Weights of a small mixture-of-experts language model, trained from scratch on English Wikipedia: 32 experts in each of 8 layers.
Below are experts of layer 8 (counted from 0) of a mixture-of-experts language model. Rows are named router (the router's row for the expert), gate (a neuron's input weights, with its number), up (a neuron's input weights, with its number) and show model dimensions 0-159. Each number is 128 + 24 x the weight over its row's rms, rounded and kept within 0 to 255.
After each expert's rows: "mostly gets" lists some tokens that are sent to it at least half of the time. This comes from a sample of Wikipedia text that the model never trained on.

# expert 7
router [182 123  92 154 150 107 109  97  96  77  93 141 121 116 142  88  97 159 121 150 185  85 147 133  93 122  84 131 113 150 126 152  91 137 107 173 156 143 108 128 140 107 107 147 133 168 100  94 119 127 110 167 124 148 163 115 118 110 109 123 140 134 145 165 110  95  74 110 158 139 131 130 124 152 132 122 136 156 145  94 147 124 119 118 168  89  89 101 119 118 153 127 138 108 166 156 159  90 155 117 151 106 117 139 144  84 127 114 156 153 124 141  99 107 141 111 113 121 137 104 109 137 129 129 138 104 126 164 121 120 134 173 128 135 144 118 101 113 153 124 140 147 156 165 123 147 109 108  84  87 108 152 112 160 140  97 112 172 121 135]
gate5 [146  81 140 108 138 141 136  97 149 163 124 121  84 159 109 116 174 137 160 138 150 159 148 107 151 119 107 156 139 121 105 139 100 145 143 181 136 158 116 109 102 110 110 120 135 121 142 138 135 158 162 142 117 124  86  88 102 134 163  66 133 111 141 119 147 129 101  93 100 167 152 127 161 125 143 185 146 101 105 142 118 136 174 160 123 128 153 170 134 127 132 121 186  96 101 117 128 162 141 118 106 114 101 114 112 150 143 131 163 106 140 148 119  80 134 131 161 109 103 111 119 102 166 112 131 166  90 131  98 134 123 134 142 126 120 155 131 134 165 145 143 131 123 138  90 115 180 152 137 123 145  98 124 139 151 100  88 166  96 122]
up5 [109 121 152 194 120 164 123 105 135 140 179 143 138 147 111  81 185 143 138 151 133 123 124 100 140 120 162 129 151 138 112 125 144 116 136 156 158 156 112 116 125 137 133 121 144 120 155 164 111 149 117 106 135 122 146 131 140 111 152 144 126 103  98 167  92 152 176 124 131  96 124 160 126 102 160  66 134 115 123 137 133 167 148 146 142 123 151 134 122 134  91 119 139 127 138 117 162 117 149 110 156 132 160 154 148 115 123 113  86 142 120 122 126 168 135 125 149 154 106 112 105 101 137 123 128  98 163 132 115 161  86 159 144  98 146 122  97 140  60 108 171 140 137 172  93 101  98 147 135 111 114  91 133  89 161 145 188 154 110 119]
mostly gets: " University", " government", " Republic", " city", " district", " system"

# expert 13
router [119 140  84 151 122 119 105 115 143 148 121 140 106 116 127 145  67 152 122 129 155 121 113 169 119  77 128 145 134 156 107 107  94 165 149 104 130 112 137 161 131 113 119  74  97 150  85 178 141 150 149  90 106 162 144 128 136 144 143  97 147 111  89 139 132 130 151  87 152 144 161 117 126 138  83 118 138 118 137 117 133  99 137 138 152 107 115 104 152 128 126 122  85 165 130  96  72 141 146 160 115 136 138 127 129 168 162 112 105 113 104  66 151 133 153 111 133 157 112 144 105 152 123 109 132 161 159 166 134 146 102  97 124 135 118 105 127 129 113 123 152 148 184 157 117 162 137 179 102 142 120 184 147 129 139 148 111 121 140 132]
gate5 [138  98 117 130 122 172 186 188 109 143  86 157 103  77 110 112  94 105 114 185 151 106 158 132 104 138 129 155 118 119 137 154 102 148 152 119 135 144 133 133 147 151 110 146 105 151 130 128 148 137 101 132 172 119 135 135  89 130 159 101  98 110 134 115 106 133  87 106 143 101 108 135  97 103  63 138 150 128 132 176 119 118 126  92 127 102  81 113 100 139 140 138 161 121 133  98 102 143 149  55 165 120 100 105 117 153 120 149  81 135 105  68 164 157 142 120 150 158 142 106 134 158 136 124 140 127 117 123 143 123  94 135  90 120 141 128 127 135 147 132 100 116 116 146 156 118 124 135 102 160 135 125 148 134 128 154 130 109 117 124]
up5 [104 164  94  89 133 152 139 107 106 149 171 164  96 106 131 152 126 123 110 129 109 112 140 149 143 147 111 159 140 108 174 132 138  89 122  98 132  85 135 118 127 121 116 138 154 146 103 149 130  93 146 103 196 144 118 143 124 115 126 141 112 166 130  88 115 164 134  92  91 136 119 112  98 121 166  93  68 122 132 140 108 122 146 119 131 135 100 143 113 138 160 119 165 152 120 118 127 122 135 137 148 112  93 121 193 100 133 120 123  92 151  87 102 162  93  90 108 131  94 161 104 150 124 176 130 111 165 143 118 119 154 146 131 134 137 125  80 112 164 117 172 137  86 127 112 140 136 156 151 128 141 154 142 117  97 102 142 115 156 155]
mostly gets: "ă", "á", "è", "ó", "ć", "â"

# expert 0
router [113 141 119 103 130 131  95 139 122 146 141 185  87 164 134 153 125 114 163 154 107 171 117 108 164 164 127  99 122 152 115 159 175 126 123 125 111 119 145 128  67 143 134 122  91 132 168 117  91 135 152 183 123  81 133 131 131 130 122 105 142 143 113 144 129 112 154 110  93 172 139 139 152 138 117 145  91 121 106 106 155 135 108 144 157 151 179 136 111 148 138 155 114 116  96 140 140 133  93  84 114 166 174 154 109 145 137  98 137 113  99 138 131 106 147 121 108 122 145 115  88 116 160 100 182 142 135 120 128 144  96 155  93 111 134 126 147 165 143 181 111 117 159 155 112 135 100 101 118 160 119 104 111 152 108 174 124 118 136 127]
gate5 [117 128 111 140 139 198 105  95 120  98 115 105 109  93 125 101 137 127 119 146 159 134 135 111  99 114 144 116 129 148 139 156 133 147  96 122 148 183 134 153 136 121 164 150 123 124  92 115  77 108 142 100 108 131 135 145  88 141 130 127 114  91 101 160 144  80 150 104 146 137 132 152 133 148 127 111 119  94  94 116 117 114 137 141 166 148 125 161 118  91 134 179 172 111 129 108 128 167  94 107 120 126 146 112 122 113 163 110 114 154  80 139 104 121 175 154 170 119 105 123 144 106 167 147  71 147 162  85  76 157 165 131 117 154 107 125 126  95  91 159 111 132 142 125 114 144 144 118 119 109 158 148 134 121 134 118  89 128 126 164]
up5 [129 134 145 128 136  98 126 153 119 147 157  96 139 137 137  92 181 110 131 129 104 106 123 116 147 102 105 139 157  95 127 115  98 156 149 120 133 143 133  87 117 115 104  71  97  75 115 122 140  88 132 153 146 116 140 145 103 103 170 162 122  84 117 111 161 126  86 125 110 111 153 157 134 128 112 122  96 122 139 105 149 111 143 147 106  71 119 115 102 105  63 133 163 119 134 143 155  93 109 129  80 100 111 119 150 122 114 142 102 115 112 113 161 179  91 112 131 106 141 134 115 133 103 121 132  95 133  92 133 139 138 108 162 178 110 154 189 111  97 117 141 119 124 136 106 113 171 151 134 148 136 123 110 102 133  88 169 120 144 103]
mostly gets: "l", "с", "j", "ir"

# expert 8
router [110 110 107 125  82 102 152  95 108 140 150 102 141 128  85 159  99 167 131 152 138 123 112 147 163 123 132 131 120 152 119 149 159 170 129  90 121 127  94 153 133 102 119 123 119 104 137 145 142 128 133 125 150 139 140 143 126 137 135 108 117 152 113 164  85 149 114 121 105 127 158 141 132 144 113 151 145  90 141 135 148 138 158 108 119  78 109 101 155 151 143 152 115 106 109 181 119 179 163 125 118 152 143  85 130 112 104  96 135 138 173 103 128  98 148 132 126 132 171  88 135 170 164 117 134 164 137 154  99 157 101 135  83  97 108 120 135 106 168 120 132 124 129 172 140 150 143 180 134 123  82 150  85 113 139 106 141  91  70 122]
gate5 [123 154 121 126 141 144 108 150 162 138 127 139 141  99 110 179 115  89 104 115 108 135 137  79 119 118 127 120 115 112  92 187 162 104 165  90 135 109 124 189 146 144 133 132 131 147 141 113 138 116 106 122 116 152 131 147 113 149 137 183 124 131 100 117 140 135 163 167 134 182 167 122 120 131  86 156 153 116  94 143 145 143 105 147 126 128 122 174 135 113 135 126 183 136 140 105 121 116 175  99 106 137 110  87 140 126 136 149 131  97  90 105 157 167 153 140 122 146 132  63 141  82 117 191 136 123 116 137 129 163 142 133 150 124 109 121 117 146 106 120 185 140 126 112 116 135  67 142 148 122 125 141 123 137 112 144 120 131 158 114]
up5 [115 147 109 139 148 102  94 151 128 119 131 171 147 119 160  91 147  84 122 145 147 132 143 103 118 131 112 143 100 121 144 153 107 103  89 115 103 119 145  72 111 144 199 115 113 121 149 158 105 119 125 126 137 164 140  86 141 117 152 132 166 115 159 134  93 137 124 135 105 103 163 108 163 139 121  97 119 130 135 110 114 124 167  98 145 126 143 114 138 122  98 106 114  84 113 116 114 125 154 102  69 142 124 115 168  73 134  70 159 142 144 157 140 139 119 122 115 136 106  90 159 121 140 117 151 108 157 103 141  92 130 103  93 112 136 116 106 100  90 108 124 128 147 135 113 148 159 130 111 133 141 127 108 210 143 128  95 112  91 120]
mostly gets: "ñ", "ț", "ç", "bert", "ž", "é"

# expert 11
router [184 128 153 135 103 108  66 130 114 144  88 133 123 103  89 148 125 138 151 171 139 148 132 130 107 111 111 121 162 131 132 147 141 158 128 120  88 128 122 141  89 157 134 106  93 137  66 118 111 172 105 148  77 164 116 137 112 123 108 101 131 120 174 140 116 148 115 111  89 108 145 112 124 145 130 113 146 164 140 103 127 129 168 127 121 113 132 101 101 120 131  69 135 156 110 146 111 101  95 128 144 173 115 145 155  87  80 125 155 143 101  96 166 145 126 112  88 119 148 128 145 150 124 141 100 131 123 103 118 146 101 135 126 164  71 135 149 107 158  98 112 145 162 110 108 110 126 141 122 114 151 173 143 100 139 132 119 147 131 169]
gate1 [134 130  74  92  79 150 108 116 119 124 135 142 134 128 136 120 116 180 113 107 139 162 106 132  66 168 123 170 117  75 129 137 121 173 132 136 132 110 130 141 156 110 165 114 134 130 148  92 143 149 137 113 151 122 148 130 140 126 125 159 109 121 137 122  84 116 127 161 159 123  81 148 122 134 146 147 102 139 158 136 137 113 166 115  99 136 126 146 148 183 161 128 132  86 138 140 134 106 192 106 164 182 109 109 153 125  96 135 135 155 150 130 121 150 139 140 129 134 131 161 127 135 102 142 121 153 134 148 116 133 122 127 127  94 117 147  81  95 127 147 146 158 132 170 135  97 152 126 140 123  76 122 130 143 103 161 181 170 171 146]
up1 [101  83 160 145 103 163 123 150 136 132  89 110 119 102 113 169 102 183 125 114 165 148 128  81 111 119 116 127 105 140 164 134 130  81 131 131 142 144 149  80 126 121 114 129 162 141 161 133 120 112 122 146  99 109 115 134 114 170 157  83  69 133 101 159 153 113  99 139 129 145 129 147 123 129  99 139 136 117 138  96 157 121 128 144 143 123 157  73 111 139 127  93 104 109 150 165  97 150 112  94 147  93 130 126 132 121  96 160 144 104 128 155 129  76 140  97 143 127 115 143  85  87  96 113 128 137 134 121 134 112 100 163 101  94 127 149 100 123 133  50 144 131 102 114 132 169 133 133  98 157 122 129 130 115 139 123 124 133 173 119]
mostly gets: " later", " York", " London", " even", "ally", " still"

# expert 18
router [130 101 158 131 152 118  91 156 110 135 156 133 178 112 163 102  68 110 135 155 127 141 144 133 148 115 156  92 145 135 108 167 129 124 140 135 145 102 139 150 143 163 132 113 133 135  75 104 120 106 124 136 173 122 144 149 121  81 138  97 142 122 123 159 122 103 109 130 160 143 105 125 181 103 128 146  97 129 154 107 151 112 139 137 149 138 146 145 144 147 133 115 105 112  55 115 173 148 147 145  99 141 118 157 124 144 155 176 107 101 142 117 148 134 136 152 129 165 100  88 158 114 168 114 174 108 106 133 105 137  78 143 101 144 116 108 108  90 115  71 129  86 134 147 117 123 160 106 150 136 124 138  97 103  97 150 112 146 118 124]
gate1 [135 138 127 122 104 143 156 135 117 124 117  95 115 125 139 126 157 107 146 114 130 128 162 128 138 114 137 114 119 101 151 107 138 124 122 129 143  95 141 113 145 120 109 218 101 110 135 111  82 140 163 112 125  92 161 107 154 143 137 153 118 108 153 127 149 130 135  76 104 123 164  73 118  99 153 143 115 145 160 132 111 136 130 122 143 100 132 163 139 139 153 131 154  72 140 139 148 139  83 120  80 142 162 107 119 107 150 120  93 144 125 168 111 145 174 122  77 175  94 127 148 104 122 147 106  95 132 119 157 140 112  91 145 125 181 142 136  78 107  90 132 124  80 114 138 109 112 124 108 106 124 124 121 181 138 137 115 100 170 116]
up1 [138 151  99 145 152 130 123 120 149 135 140 111 116 162 126 148 157 138 144 137 159 114 104 126  90  75 101 152 132 152 148 137  91 129 103 115  99 113 120 115 139 145 138 143 113 121 141 130 184 147 148 136 186 110 110 144 133 171 135 101 120 104 157 140 178 150 146 150  93 101 128  57  96  96 129 106 135 148 137 105 142 143  89 140 104 152 139 174 132 129 137  94  97 125 122  92  87 128 154 163 105  98 128 110 109 107 180 126  90 121 157 116 124 132 120 149 100 142  95 122  95 111 128 163 120 132  97 128 104 113 176 118 147 121 113 174  98  59 123 119 128 149 156 120 116 128 144 151 145 111 123  73 142  97 129 112 124 130 117 131]
mostly gets: "ö", "ø", "ie", "e", "&", "o"

# expert 21
router [145 185 155 111 135 108 123  92 137 116 110 167 117 135 124 155 143 123 108  96 123 145 152  77 143 161 122 129 116  84 128 170 145 123 132 115 143 191 145 166  92 125 114 129  77 119  96 137 129 130 130 125 123 127 165 127 104 134 127 114 104 121 118 121 110 137 128 149 128 120  90  95 142  95 130 145  98 115 143  88  95  91 114 141 117 193 135 113 137 154 140 129 161 114 125 150 112 165  59 128 171 115 160 168  98 153 148  98 120 157 152 157 154 110 135 118  92 129  94 104  82 158 145 131 112 121 139 127  94 111  91 185 129 145 148 117 106 114 124 132 130 137 109 124  97 129 162 105 113 125  99  92  98 113 142 124 105 118 102 116]
gate8 [144 110 105 163 115 164 128 123 137 108 148 152 137 155 110 131 142 147 147 151 130 127 142 121 150 126 126 108 119 117 133 141 116 134 139 135 167 107 135 196 142 131 119 129 106 148 134 128 114 115 133 103 143 138 126 146 147 107 162 152 141 119 138 151  98 136 117 179  84 133 112 132 110 107 148 137  83 161 116 128 109 160 103 148 130 182 108 126 136 165 110 153 174  81 107  67 132 124  96 106 153  81 135 156 102 136 125 166 139 119 103 170 144 174  94 148  86 150 164 122 156 127 141 128 101 101 119 134 134 106 147 102 125 178  78  78 111 129 151 115 105 151 101 112 124 125 104 132 138 117  97 111 173  84 143 118 103 124  83 162]
up8 [ 93 146 150 156 143 133 138 165 172  84 112 140 126 133 143 132 199 109 112 116 117 131  97 134 109 133  76 168 175 134 139 133  75 114 130 136 109 121  95 134 119 114 150 145 184 115 120 120 117  73 129 141 125 138 150 121 110 147 148 146  77 131 150 122 118 117 142 127 110 138 111 127 139 142 141 147 121 159 132 138 114 150 153 141 126 156 150 165 135 137 171 103 126 129 132 147 182 166 138  94 124 121 147 101 146  99 145 100 104 154 105 124 111 120 133 156 141 112 169 120 106 126 163 110 127 122 130 129 148 150 134 148 122 156 129 130 124 102 164 159  76 110 136 135 123 101 109 122 131 132 146 118  55 161 111 105 156  44 121 113]
mostly gets: "JPL", "press", " Russia", " Africa", "duc", " States"